config = dict(
    d_model=192,
    d_shared_expert=192,
    normalize_top_k=False,
    groups_per_token=2,
    init_std_router=0.0331,
    n_head=6,
    qk_norm=False,
    init='uniform',
    init_std_up=0.0433,
    beta2=0.95,
    doc_mask=True,
)
Below are experts of layer 15 (counted from 0) of a mixture-of-experts language model. Rows are named router (the router's row for the expert) and show model dimensions 0-191. Each number is 128 + 24 x the weight over its row's rms, rounded and kept within 0 to 255.
After each expert's rows: "raises" lists some tokens whose logits its average output raises strongly, later layers aside. This comes from a sample of Wikipedia text that the model never trained on.

# expert 23
router [105 102 110 154 119 163  95 118 119 125 129 144 125 126 121  93 103 117 121  62 140 138 146 116 101 105 112 128  95 136 126 136 178 115 113 153 134 156  70 121 137 126 130  82 122 108 147 128  95 149  99 174 117 148 130 107 101 163 121 121 159 155  88 130 127 141  96  97 150 103 153  87  88 148 157 118 126 149 135 147 119 159 145 104  83 163 126 112 117 122 102 123 145 125 144 134  92 122 128 133 134  95 166 121 122 135 127 128 128 155 117 138 101 150  78 152 135 103 147 128 162 131 144 112 131  83 107 153  93 128 118 122 114  95 111 135 132  91 150 128 149 116 118  86 153 139  84 106 108 154 110 164  86 151  99 161 111 181 134 150 125 116 137 176 131 108  94  93 152 100 118 143 149 112 143 160 182 130  98 114 126 138 116 168 100 128  86 135  89 125 113 180]
raises: "et", "eb", "er", "ip"

# expert 53
router [159  97 151  96 102 116  88 132 147 162  92 116 130 144 123 132 104 109 104 105 140 111 127  89 101  90 108 150 123  88 139 121 156 150 142 143 118 111 131 114 164 110 162 140 125 103 132 103 107 110 168 112  88 116  78 111 132  89 168 117 151 105 145 114 134 154 131 101  98 113 172 144 139 146 161 134 108  93 155  71 125 131 117  86  97 146 126 142 144 136 118 109 120 157 113 114 155 152 138 121 170 170 105 144  87 149 160 150 144 162 141 143 123 136 164 147 192 108 111 138 113 146 139 148 155 131 119 107 159 131 133 155 154  88 135  97 114 125 159 113 159 121 125 141 143 162  87  90 124 106 161 179 141 131 124 139 156 124 149 129 148 122 138 162  87 100 107 157 131 122 109  92 155 121 103 135 121  80 100 109  79 119 104 113 113 109 154 113 155 128 107  96]
raises: "B", "G", "P", "M", "N", "A"

# expert 30
router [138 131 147 163 108 118  75 110 119  82 128 105 153 118 143 131 177 109 128 146 123 136 109 134 135 142 100 147 154 116 112  92 119 114  78 104 119 153  72 175 127 128 107 123 122 126 102  95 159  92 164 144 132 149 158 108 109 116  80 162 122 111 110 100 102 130 124 104 109 140 138 133 153 115  92 152 109  98 129 151 163 111 125 197 145 148 141 116  95 121 142 134 122 124  98 121 165 108 144 174 143 118 133 159 126 156 105 132 157 143 119 160 116 144 110 130 154 137  93 109 122 124 146 132 127 121 123 129 146  98 129 126  96 113  74  76 132 142  43 129 138 160 165 154  80  92 180 128 145 172 122 118 137 122 153 131 120 116 128  95 148 112 102 155 164 123 121 150 105 128 106  95 124 127 100 109 140 129 178 126 132  95 117 114 108 119 153 132 100 153 136 139]
raises: "a", "s", "i", "e", "o"

# expert 9
router [105 121 123 156 116 111 155 136 143 160 106 143 145 126 138 135 105 123 155 110 156 131 111 141 150 111 107 160 136 103 116 109 103 102 108  73 119 140 126 137 122 134  90 166 121  81 108 160 166 140 115 148 123  78 145 122 154 146 112 103 109 133 135 110 141 102 125 127  97 103 165  91 104  90 102 132 113 133 156  90  93 102  90 139 129 118 117 124 136 152 143 174 131 148 130  86 111 105 135 128 102 112 105 144 141 155 118 104 139 140 148  68 112 122  80 100 127 139 123 200 151 115 144 150 134 141 131 111 104 110 164 154 106 173 108 140 149 122 131 104 135 147 139 154 111 128 109 172 164 121 153 138 100 127 180 156 145 153 149 116 148 185 122 104 107 144 130  98 106 109 173 100 105 159 126 102 154 150 120 121 122  85  88  65 122 121 146 125 125 145 100  97]
raises: " ", " L", " D", " O"

# expert 46
router [130 167 171 148 126 147  64 145 123 109 142 111 144 164 171 120 138 115 138 103 126 134 139 142 138 131 113 134 171 108 135 115  98 141 117 133 109 145 123 127 146 142 128  99 133  94  99 118 140 126 126 178 141 141  63 116 100 112 145 126 132  96 150 119 183 156 168 124 128 138 152 127 154 103 106 105 131 148 118 117 108 133  75 112 144  95 144  80 145 147 152 183 122 113 143 127 139 111 143 114 162  86 110 156 156 151 145  74 166 127 103 158 135 143 120 107 105 186 158 118 101  98  98 114 122 113 157 106 161 136 146 124 102 138 113 135 121 132 129  87 115 150 116 174 159 147 129 102 143 117 135 138  82 144  83 154 103 129 136 123 159 126 137  87 127 140 121 116 104 156 109 128 122 146  75 116 107  70 134 103 101 115 138 103 129  99 138 133 170 162 140 111]
raises: "k", "g", "b", "x"

# expert 20
router [100 143  84 160 118 157  80 110 127 162 119 120 138 127 124 147 150 111 119 114 164 155  98 158 153 120 129 115 147 138 138  72 118 127  94  64 171 164 125 141 150 146 140 158 150  90 113 130 153  86 137 156 122 122  86 123  97 153 107 120 142 106 101  78  92 144 122 159 170 145  98 120 139  99  84 163 119 134 126 159 165 122 142 118 147 139 112 107 114  99 158 166 143 173 114 136 132 127 173 169 178  90  98 141 153 130 129 151 144 130 135 121 109 141 110 107 142 150  87 118 117 104 141 140 115 138  94 105 144 122 117 107 100 125 108 146 116 156 123 141 137 151 130 170 112 151 150 125 133 145 107 125 117 117 155 127 117 137 138 111 108 132 103 147 134 119  88 116 145 169  96 122 183 110  91 110 172 152 178 129 143  84 130 121 119 107 130  96 109  87 135 123]
raises: "j", "ch", "ov"

# expert 72
router [169 124 142 140 110 104  92  97 114 116 134 131  75 130  84 122 138  87 155 130 122 166 137 151 106 116 133 118 135 112 113 107 138 141 141 121 117 128 130 120 132  85 137 149  81 124 133  90 117  72 152 139 142 125 113 104 144 106 159 111 148  93 131 122 110 136  79  93 159 110 138 120 152 109 127 155 100  83 107 117 141 103 149 142  98  85 163 121 131 101  79 167  75 150 166 130  97 165 120 155 150 138  85 128 139 149 157  86 123 113 130 156 112  83 119  79 129 156  93 182 141 155 148  95 129 147 110 120 163  99 150  93 146 120 104 140 155 130 169 102 103 104 141 129 117 164 135 101 104 169 110 167 125 104 105 119 171  99 121 130 145 103 129 104 131 100 156 135 152 127 132 120 128 129 149  92 170 116 129 125 111 107  99 139 130 112 128 126 136 152 125  93]
raises: " K", " J", " S", " H"

# expert 67
router [129  95 154  99  96 141 104 157 166 116 120 112 118 139 107 104 122 114 127 127 122 127 123 130 123 186  97 138 115 157 138 100 141 152 107 136 165 107 147 134 151 119 127 100 153 145 135 115 130 123 137 135 111 136 122 173 132 131 144 116 151 113  90 104 135 111 140 128 161 131 139 131  86 139 110  87 139 136 163 163 142 128 143 104 131 129 151  79 120 182 161 151 151  75 133 160 165  90  93 120 141 151 127 111 139 171  68 147 137 160 138 157  87 120 102 110  89 128 139 136 170 103 112  80 147  88 182 116 102 142 121 151 150 149 109 140 119 168 144 148  91 123 160 120 106 143 123 135  85 155 128 105 134 132 113 143 135 173 164 151 113 112 161 105 134  92 146 179 152 117 108 177 113 142 120 140 149 100 107  94 129 112 126 136 119 127  77 134  94 121 121 170]
raises: " by", " and", " &"

# expert 88
router [140 133 135 135 146  97 119 141 143 135 109 134 113  96 124 175 115 111 134 110 136  98 125 167 153 122 142 155 118  82 140 130 136 134 141 141 165 141 102 148 155  96 103 182 116 201 123 132 141 129 142 104 115 102 143 147 160 106 172 136  98 142 113 120 146 155 119 104  94 111  86 139 162 170 101 121 153 155 133 158 171 165 159 132 149 165  95 124 144  89 106 132 126 144 110 112 121 133  80 132 177 103 137  64 117  92 137 152 159 120 106 119 158 145 119 135 137 114 111 135  96 122 153 155  75  99  98 157 137 129 107 130 163 154 116 144 111 151 150 153 117 139 102 105 118 114  99 161 124 136 110 142 103 119 143 144  94 101 133 138 160 137 110 144 122 132 148 152 131 161 136 118  83 132 149 114 110  71  93 113 133 116 145 147 175 177 133 162 147 143 141 100]
raises: ".", ",", "/", "20", " km", "-"

# expert 70
router [157 159 160 161 156  81  96 102 125 149 133 138 130 180 117 120  95 111 128 143 165 137 130 164 167 170 119 124 124 119 106 148 171 131 133 162  75 138 109 129 142 102 125 110 121 155 118 123  99 137 166 120 133 129 139 150 153 129 160 118 142 159 117 130 162 150 113 107 122 158 166 118 153 117 134  97 132 119 127 130 147 143 157 104 116 147 141 135 171 125  98 134 148 146 106 100 168 121 146 106 107 141 104 166 134 122 163 138 108 156 113 142 158  88 132 154 107 169 143 137  77 153 111 138 117 107 129 122  94 111 117  90 148 112 133 134  91 129  88 165  88 120 143 149  86 154 137 148 111  97 128  61 121 102 107 131 135 166 165  87 109  85 154 119 131  89 148 145 113 123 129 146  74 133 117 131 121 146 151 131  98  86  90 137 150 115 106 140 143  99 162 160]
raises: ";", "y", " ="

# expert 107
router [145 141  98 172 124 183 124 137 180 137 115 104 169 136 151  98 154 141 135 127  79 103 129 135 116 111 151 127 131 131  98 102 104 113 100 116 104 104 138 117  99 136 142 140 120  86  95 137 142 110  97 151  84 128  97 132 100 101  80  98 138 158 143  99 135 140 103 146 176 177 149 144 160 132 117  99  94 102  82 101 117 102 129 175 105 154 116 115 138 114 162  89 117 149  94 138  97 150 154 140 133 134 127 132 101 110 146 135 115 142 133 103 140 109  87 133 122 105 100 123 141 110 111 114 140 133  87 130 149 122 113 155 122 129 167 126 171 105 118  97 137 154  87 175 149 101 174 127 159 130 125 113 142 150 129 102 115 155 108 139 157  96 117 157 136 122 104 147  90  70  95 171  91 101 120 146 127 131 136 135 104 131  94 115  99 121 148 133 127 142 140  82]
raises: "k", "ise", "am", "id", "is", "in"

# expert 37
router [147 121  89 123 101  70 135 133 134 124 157 134 149 121 139 119 133 157 130 147 127 134 123 142 106 156  99 129 139 160 118 141 102 123 161 145 127 134 164 139  85 110 164 134 136 125 133 172 113 136 106 105 161 139 134 157 130 125 104 130 140  90 192 100 130 131 100 157 124 159 119 145 103 106 107 178 128 122 168 120 107 130 118 127 158 107 184 173 124 180 107 113 126 111 152 172 121 148  89 137 113 174 155 105 129 102 106  81 171 133 121  69 195 155 113 152 115  94 130  96 113  85 136 127 146 115 141  82 123 160 127 135 139  87 127 133 148 106 107 124 121 130 160 150 118 126 170 137  90 157  94 116 147  84 163 143 101 137 114 149 127  91 125 135 141 105 148 117 113  73 107 130 112 112 128 146  91 138 152 147 152 138 130 104 150 129 115 123 138 108 131 134]
raises: " of", ",", " and"

# expert 125
router [131  90 122  98 119 127 143 103 121 101  73 190 139 120 118  98 109  95 152 120 180 160 109 118  96 125 107 115 148 102 158 137 123 154 114 106 116 141 122 147 105 147 136 131 118 113 146 158 112 158 106  95 147 103 105 131 141 131 158 102 113 134 130 126 150 144 102 143 101 134 124  84 146 110 127 100 120 159 136 122 101 152 118 122 121 166  88 165 167 127 120 158 122 106 118 108 106  82 131 121 129 121 132 121 124 123  97 126 107 159 167 109  87 119 123 129 165 158 126 160 143 124 121 137 119 143 133 150 123  81 110 148 131 143 144 151 127  60 119  86 155 112 159 133 116 126 146 119 148 121 124 124 165 100 113 137 159 158 151 116 143 174 158  96 114 164  90 172 135  94 144 187 173 181 163 119 163 120 133 101 114 169  90 106 129 130 168 100 136 102 121 112]
raises: " G", "G", " P"

# expert 35
router [153 108 135 123 155 135  90 115  98 121 157 151 162 128 114 124 180 156 130 141  89 101 113  93 124 129  84  89 115 133 134 142 112 100 158 123 109 146 107  85  95 181 109 101 156 152 108 112 147 134 103  95 111 129 177 142 156 120 108 123 125 131 114 127 135  89 154  96  95 140  94 126 124 169 125 159 114 115 110 120  99  87 139 138 153 117 131  94 152 158 174 112 138 119 105 106 151 138 102 161 128 121 180 158 145 127 152 178 121 165  91 148 106 163 120 128 122 152 135 149  71 176 151 134 148  88 120 141 161 102 137 141 118 131 131  98  88 154 106 182 114  89 151 131 109 115  75 130 154 139 135 146  91 151 152 128 130 121 119 120  91 156 127 125 169 126 127 135 113 151 124  96 128 102  96 113 127 116 152 102 106 142 148 108 107 123 126 120  98 120 100 129]
raises: "ier", "ies", "ung", "ying"

# expert 81
router [114 102  74 113 111 136 100 127 108 168 111 141 137 130 108 137 106 106 118 140 151 104 169 118 112 112 136 103  96  79 169 141 146 179 143 154 135 114 118 128 140 129  86 104 160 163 131  97 115 151 148 115 146 116 132 141 155  94 153 129 123 123 147 175 144 164  93 135 126  96 151 109 137 128 130  93 117 115 150 161 124 158  86  84 141 138 131 135 130  90  97 142 143 150 164 106 166 103 155 119 126 156 139 113 147 139 124 143 145  95 103 133 139 139 149 105 110  75 106 154  98 157 143 149 184 140 139 165 131 171 128 126 129 140  94 147 111 157 150 101 117  85 107 128 112 110  95 131 141 120 113 139  98 119 130 104 155  81 143 128 129 121 117 166 145 187 125 156 136 151 130  80 118 105 124 132 139 102  84 169 130 129 133 141 143 118 186 127 162 163  93 108]
raises: "th", "a", "n", "f", "al", "and"

# expert 115
router [161 101 132 136 163 131 124 136 112 113 129 158  98 164 112 100 133 109 119 147 121 157 118 145 151 133  99 131 111 128  83 124 148 158 136 102 109 114 105 109 145  74 154 133 153 127 125 117 138 175  95 135 107 114 136 109 183  92  81 153 147 151  94 121 137 109 142  97 141 141 142 159 143 142  90 124 134 107 115 104 162 113  93 127 111  84 150 125 100 104 151 121 147 141 160 134 132 155 185 108 107 126 122 129 153  95 149 130 140 132 129 174 104 108 136  94 155 167  86 104 168 177 111 109 136 162 161  89 180  68 138 102 138 113 130 122 151 123 127 121  90 113 136 116 137 135 107 124 112 140 129 150 132 105  96 136 148  82 159 182 112 115 157 144 134 116 161 106 170 122 121 131 148 117 102 115 124 153 145  94 185 156 130 118 157 102 123 137 103 117 136 157]
raises: "un", "o", "ur", "in", "u", "ut"

# expert 117
router [137 127 156 121 129 117 121  93 123 126 149 144 119  96 115 161 102  95 135 115 133 113 148 172 161 146 177 177  93  99 165 142 147 112 106 158 133 129 147 126 163 109  83 132  99 150 113 149 147 141 134 115 163 100 123 113 174 105 167 148  84 144  97  88 136 129 118  95 102 118  92 129 173 147 136 105 117 152 116 157 122 155 153 124 141 159  61 158 143  97 113 130 139 131  89 119 127 142 100 145 144 115 144 119  96 127 122 118 166  84 135 127 106 101 123 128 119 109 123 130 115 155 109 127  95  83 124 155 121 119 111  93 125 139  81 142 100 119 125 132  86 174  90 153  95 110  99 124 144  92 103 140 109 123 154 143  90 106 119 109 132 128 141 161 111 110 148 159 132 178 115 105 106 150 148 119 100  84 115 147 113 103 105 141 132 128 174 143 148 162 139  82]
raises: "9", "5", "3", "4", "pp", "2"

# expert 122
router [162 107 120  77 129 116 126 117 148 129 136 127 121 143 127 147 134 150 168 104 172 101 125 141 124 132 102 159 159  99 131 139  81 131 162 146 138 168  91 146 155 101  99 138 109 156 152 138 124 108 154 125 144 120 122 147 154 114 182 118  79 117 137  98 157 184 113  99 103 115  77  89 134 117 138 179 153 148 104 150 146 151 130  94 135 168 126 153 160  82  94 170 159 105 104 110 142 116 141 139 132 139 172  97 117 120 143 173 140 138 110 141 125 127  84 133 148 116 128 149 128 121 148 119  98 108  75 119 140 115  97 136 148 128 143 147 120 115 119 141 122 144 122 120  91  72 108 149 172 166 117 164 107 150 131 153  93 119 158 129 134 150 133 108 133 136 152 156 148 107 143 143 110 130 116  84 143  69 107  98 167 141 119 136 148 125 145 120 165 102 136 111]
raises: "/", "–", ".", ",", ";"

# expert 86
router [121 147 168 106 109 143  90 127 130 148 116 110 141 169 159 155 123 126 120 109 111 108 111 128 150 141  94  90 193 122 123 138 145  98 113 110 115  92 102 115 133 159 149 106 113 135 150 124 129 156 126  95  79  96 174 114 170 143  99 132 142  99 163 116 156  92 184 121 152 156 128 126 101 186 106 118 132 117 113 117 103 118 130 155 181 109  69 118 120 121 125 114 118 125 142 117  98 128 137 148 135 138 124 157 102 106 167 120 164 132 118 119  95 115 152 125 135 146 159 151 151 151 125 159 148 143 128 129 172 171 165 136  90 132 136 145 104 126 138 149 121 109 104 111 147  81 111 132 143 141 123 178 154 154  88 126 116 134  91 134 132  93 126 111 128 153 100 167 114 171 161 113 106 135 147 149 158 172 155 121 132 133 106  99 157  97 141 137 107 139 159 172]
raises: "est", "ests", "ir", "aint", "ies", "es"

# expert 93
router [106 116 168 105 135  93 147  94 121 155 143  94 112 118 125 157 125 136 129 121 154 149 185 163 146  68 177 139 137 124 131 142 109 140  80 156 159 122 173 139 146 117 115 170 108 139  88 152 125 148 124 104 106  91 128 156 145 114 135 145  98 174 107 114 110 149 149 111  93 150 122  85 156 155 164  96 105  96 148 170 112 160 115 131 114 109 118 165 173 122 135 122 111 146 123 107 163 170  82 139 114 148 120 139 129 146 114 123 159  92 108 124 105 103 139  93 163 117 108 123 127 153 131 139 140 122 141 160 156 136 131 115 130 145 128 111  83 101  98  90 103 161 138 100 115 126  98  63 111 123 119 124 108 130 156 140 125 110 137 145 123 143 148 176  77 152 117 145 124 137 112 114 126 154 130 149 136  90 103 111 109 146 109 144 165 140 143 123 120 180 151 111]
raises: "4", "7", "9", "3", "22", "27"

# expert 76
router [107 111 134  94 169 121 121 128 117 139 151 119 129 110 119 113 104 145 167 167 167 142 125 126 147 146 132 156 171 132 103 110  92  75 117 139 133 162 124 138 150  97 116 139 137 111 130 159 176  94 160  73 105 148 117 156 125 103 120 122 121 137 108 124 180 135 145  98 126  74 156 125  94 149 146 111 113 109 132 156 151 157 123  85 157 126 127 163 140 122 108 154 143 151 158 129 150 123 125  53  93 143 107 124 151 120 160 165 134 148 100 146 115 123 141 126 165 171 167 129  95 155 121 182 102 146 171  84 136 122 164 121 120 184 124  95 117 117  75 136 102 143 179 106 114 119 154 111 154 132  86 150 160 105 120 134  96 130 112 140 117 139 158 135 135 109 140 137 114 134 126 119 135 118 123  92 146 120 122 116 105 144 100 120 114  99 140 113 121  93 156 138]
raises: ",", " |", ")", "\n", ";"

# expert 96
router [176 111  98 136 128 146  86 120 105  83 152 124 105 159 108  96 145 149 113 129 101 155  82 144 147 146 112 141 135 116  93 133 110 129 150  88  84 111  99 120 142 116 152 117 106 131 142  87 130 112 119 105 120 140 121 112 156 110  83 140 162 137  97 110 110 153 104  74 120 123 113 157 178 139 117 118 110  89 103 116 143  82 111 158  88 104 148 112 115 123 116 152 116 160 129 155 111 167 132 130 142 132 117 132 125 105 115 132 139 109 128 148 109 113  95  78 136 109  91 122 168 172 161 110 106 170 135 146 159  94 168 152 117 145 103 123 169 136 128 100 144 149 154 113 155 148 153 167 104 115  97 143 168 135 123 107 177 110 155 155 121 109  95 132 158 101 139 123 168 132 136 143 111 113 134 134 172 138 130  98 159 155  86 126 172 127 145 118 107 126 115 166]
raises: "ing", "in", "a", "e", "ian", "i"

# expert 63
router [119 116 115 126 154 129  85 153 152  81 177 139 152 149 172 129 116 103 114 133 114 138 131 153 114 156 137 122 152 131 156 123 101 133  97 163 166 115 138  93 142 165 137 140 164  97  87 118 107  89 115 126 123 180 114 119 147 113 143  98 150 135 142 103 153 124 181 117 154 119  94 122 182 120 111 134 137 129  88  98  99 125  95  96 136  99 128 107 179 168 161 121 132 110 133 138 117 103 115 111 178 112 136 144 111 123 156 111 114 136 108  90 160 151 117 151 115 161 144 128 143 164 119 131 112 108 155 106 144 134 117  87  97 154 125 114 119 159 127 131 113 125  97 175 114 185  94 138 164 142 137 139 115 137  95 159 144 145  90 121 112 115 144 139 125 107 109 117 123 161  95  95 138 135  75 141 116 157  97 120 103 156 173 145 111 112 127 112 149 168 172 140]
raises: "id", "a", "op", "on", "c", "in"

# expert 73
router [ 79 130 159 114  80 149 145 141 141 163 117  92  93 161 140 146 100 122 147 131 145 134 161 115 148 158 139  79 145 136 141 104 148 114 108 116 129 146 126 120 107 166 110 157  95 166 142  96 136 164  94  91  98 151 124 131 125 158 146 142 123  93 132 111 126 111 139  95 170 140 129 117  77 164 130 145 158  95 114 109 122  98 128 137 133 120  84 116 135 130 119 110 116 104 176 169 135 160 151 128 105 142 128 175 115 151 118 159 105 147 155  97 146 158  88 139 139 114 135 127 155 137 129 103 115 129 159 178 132 170 164 122  97 103 127 138 108 123 157 137 126 154 103  96 147  93 129 126 113 115 106 180 138 149  79 160 107 138 107 124 151  87 111 126 165 125 133  96 142 155 157  94  90 116 127 114 159 165 146 108 159 107  98 148 120 119 103 122 118 110 163 163]
raises: "e", "i", "az"

# expert 91
router [ 83  95  93  95  92 134  96 129 135 145 114 145 121 127 139 126 101 112 127 139 166 132 134 109  98 101  95  76  96  84 154 135 170 158 121 134 138 149 130 134 150 145 128  70 109 116 155  85 118 124 128 133 133 134 143 119 137 102 125 141 133 100 126 162 122 172 117 160 107 104 179  84 126 151 166 110  98 103 154 155 112 145 118  89 127 115 165 107 140 114  88 131 127 138 165  99 158 151 112 118 125 148 174 121 164 156 147 144 162  94 110 137 134 132 151  86 120 113 122 137  94 166 153 116 160 121 129 167 148 148 141 127 135 123 129 155 122 157 145 131 103  66 101 121 110 134 108  84 130 141 158 184 107 139 146 102 158 104 119 139 138 115 155 150 118 186 109 152 122 139  98 114 144 123 104 154 158 138 108 138 111 127 108 155 118 114 132  79 125 153 100  94]
raises: "h", "b", "se", "w", "p", "le"

# expert 85
router [ 97 138 154 106  97  98 140 123 114 163 139 135 132 150  88 118 143 135 135 137 139 144 166 141  91 103 151 166 122 161 147 116 170 127 149 165 114 138 116 123  95 113 128 120 114 130 113  97 103 143 155 156 141 164 125 123 161 120 116 139 159 137  92 110 154 125 114  96 107 113 170 130 139 173 146 138 133 131 164 137 150 152 142 130 147 171 100 146 162 107 121 138 150 130 187 118 153 127  99 124 121 143 101 165  76 111 162 130 128 136 134 129 161 115 139 165 159 100 125 150 127 200 138 104 103  97 136 167 101 122 156 131 144 103 126 141  76  79 126 141 126 140 116 102 107 110 111  71  94 115  80  97 117 129 163 168 120 132 169  86 148 135 162 101 150 112 114 143 146  94 146 119 104 115 120 131 155 162  90  99  93 123 118 152 120 142 100 118 139 120 136 162]
raises: "I", "i", "ives"

# expert 89
router [139  97 123 149 163 134  99 162 132 146 106 101  64 139 100 144 137 131  95 137  89 107 120 135 139 134 129 153  83 170 120 134 161 124 114 112 176  84 139 162 120 107 177 119 139 147 136 181 117 104 110 107 111 154 178 127 138 130  99  93 158 164 109 133 162 125 134 142 140 129 144 153  96 158 142 122 136 163 161 121 113 155 145 125 159 122 126 109 135 125 117 141 102 151 162  84 132 149 129 148 146 149  90 161 126  96 139 163  86 154  99 126 139 161 165 155 104 122 147 171 188 151 121  86 111 103 155 127 121 111 125 114 153 169  84 114 126 104 121 182 126 127 127 149 131 156 169 149 132  99 172 160 141 144 165 135 110 152 147 100 120  92 115 160 104 110 129 144 108 164 147 139 128 124 113 140 164 123 110 122 141 106 115 150 138 152 123 143 121 122 144 118]
raises: ":", "the", "th"

# expert 18
router [110 108 112 111 143  92  98 109 114 114 145 141 115 126 128 166 107 123 161 133 158 163 151 120 125 102 126 114  94 111 123 162 100 132 118 132 109 136 171 148 128 100 156  89 140 153 131 103 116  88 177  96 117  90 136 142 137 155 150 139 145 125 108 144 146 134 101 102 104 131 134  89 137 100 128 115 156 114 163 103 138 141 167 105 104 121 133 112 150 147 152 130  99 141 171 116 159 120 149 102 119 138 145 127 138  91 125 149 122 120 131 139 129  99 142 110 145  93 132 120 138 174 110 139 152 138  93 133  96 165  97 151 170 159 143 135 115 179 154  94 125 165 116 149 163  97  72 110 175 125 153 115 162 125 149  70 113 140 123 151 120  98 159 176  85 160 160 141 138 124 162 138 139 170 168 171 144 155 118 132  90 113 126 113  95 150 137 145 153 104 151  91]
raises: "|", "E", "Th", "sy"

# expert 108
router [ 83 119 143 175 135 124 146  99 136 148 158 117 125 113 149 118 167 160 152 149 109 112 120 139  98  84 158 153 123 162 114 156 117 137 103 139 144 120 155 115  67 122 121 155 115 134 107 167 126 133 133  94 143 125 140 117 164 104 130 128 108 140 101 139 132 121 134 143  86 106 143 110 170 133 130  91 130 159 128 130 118 137 125 124 141 107 107 122 116 112 131 112 142 156 124 105 103  77 134 166 119 134 108 118 161 143  77 143  83 108 100  76  97  76 121 158 162 155 105 119 117 145  98 102 103 154 170 160 118 120 105 137 101 126 157 143  80  84 146 120 122 124 164 101 118 115 114 101 118 173 139  88 114 118 139 122 154 142 172 144 157 195 120  97  66 151 110 137 118 175 122 159 133 156 121 122 143  94 125 140 120 135 158 138 147 147 149 153 120 135 130  97]
raises: " 3", " 7", " 6", " 9", " 4", " 2"

# expert 4
router [109  95 126 165 138 123 139  97 161 158 194 124 140 103 121 126 136 139 149 155 136 149 117 115 105 159 118 139 139 142 123 124 113 143 117 124 101 171 145 100 139  98 134 144 136 115 163 173 118 136 142 159 160 114  90 118 122 114 118 158 109 131 176 143 119 126  80 135 103  85 112  93  99 127 131 179 160 119 166 173 105 118 123 156 155 103 153 153 136 106 115 167 142 137 135 159  98 131 100 161 117 152 147  75 132 120 128  93 167 117 134  89 157  98 159  99  79 122 139 130 128 124  91 148 172  95 125 103 130 154 106 142 147 108 121  73 127 144 100 142 103 149 120 144 101 116 144  84 127 124  86 132 151  75 131 163 114 158 138 156 108 133 147 111  72 156 128 100 147  77 131 164 137 120 134 106 133 149 110 138 145 134 129 139 107 126 139 103 150 134 126 136]
raises: " F", " R", " S", " V"

# expert 80
router [136 140 144 116 114 122 129 112 160 115 134 151 116  96 121 148  95 118 142 145 124 128 167 193 138 140 150 158 104  88 140 133 153 101 117 163 149 137 152 157 155 116  93 150  99 193  88 139 127 132 163 109 150  86 134 165 144 112 162 138 104 163 135 107 131 155 125 116 112 120 102 126 154 161 122 106 115 168 134 165 111 165 139 107 151 147  89 154 163  98 102 127 156 142  93 135 117 151  92 131 182 101 133 130 122 109 155 133 171 121 114 132 122 121 115 103 135  96 130 150 101 142 139 133 136  93  98 174 122 160 124 156 148 179 129 128 112 142 145 127 119 139 106 124 125 103 114 122  99 134 105 141  78 100 154 156 116 139 122 104 138 134 106 151  97 151 170 140 138 176 132  87  79 136 168 128 121  72 111 144 119 129 147 125 156 137 116 171 143 160 138  94]
raises: "2", "5", "3", "1", ",", "6"

# expert 42
router [147 117 124 119 132 130 106 121 127 150 124 104 165 126 102 110 145 110 122 170 107  92 146 109 130 153 139 137 139 110  94 140 139 100 102 113 132 134 134 107 132 135 157 119  99 130 131  98  98 168 154 139 100 159 136 108 128 145  93 108 142 154 133 150 137 161 173 104 126 135 129 104 143 144 113 140 137 167  89 115 134 102 143 143 142 178  73 170 151 134 118 126  84 115 109 189 140 144 175 145  94 118 140 104  91 150 169 134 137 106 117 158 129 135 140 145 173 116 141 127 163 157 131  98 137  83  96 192 114 153 169 127  88 132 161 134  95 120 156  95 128 122 105 117 154 161  81 132 151 119 140 108 159 117 121 153 142 162 115 143 137 107 141 126 161 117  96 174 129 159 117 118 137 113 146 171 120 180 166  93 103  86 158 160 102 121 114 128 131 113 144 141]
raises: "ac", "oy", "ars", "ot", "ar", "i"

# expert 120
router [135 130 103 146 162 154 104 123 117 128 129 112 118 128 108 148 106 141 137 105 194 138 124 111 148  75 104 136 117  83 103 152 118 164 152 105 141 154 140 145 179  84 131 149 117 145 106 115 139 144 159 140  98 155  90 139 130  75 170 163 124  93 114 128 148 132 115 127 144 118 165 116 115 143 139 171 159 139 118  93 158 157 117 155 116 122 130 133 185 108 128 125 140 101 163  99 104 149 136  96 109 111 105 158  82 165 148  92 134 131 121 125 136 154 129 116 119 133 136 155 114  93  95 113 115 112 120 107 151 152 163 173 159  97 119 174 143  93 145 111 114 113 112 133 142 139 147 138 146 122 110 136  85 165 100 114 100 102 148 129 125 118 171 109 148 135 107 123 117 158 168  95 136 128  94 116 174 155  84 123 117  97 165 137 132 110  95 104 163 141 118  85]
raises: "ch", "st", "k", "sh", "th", "le"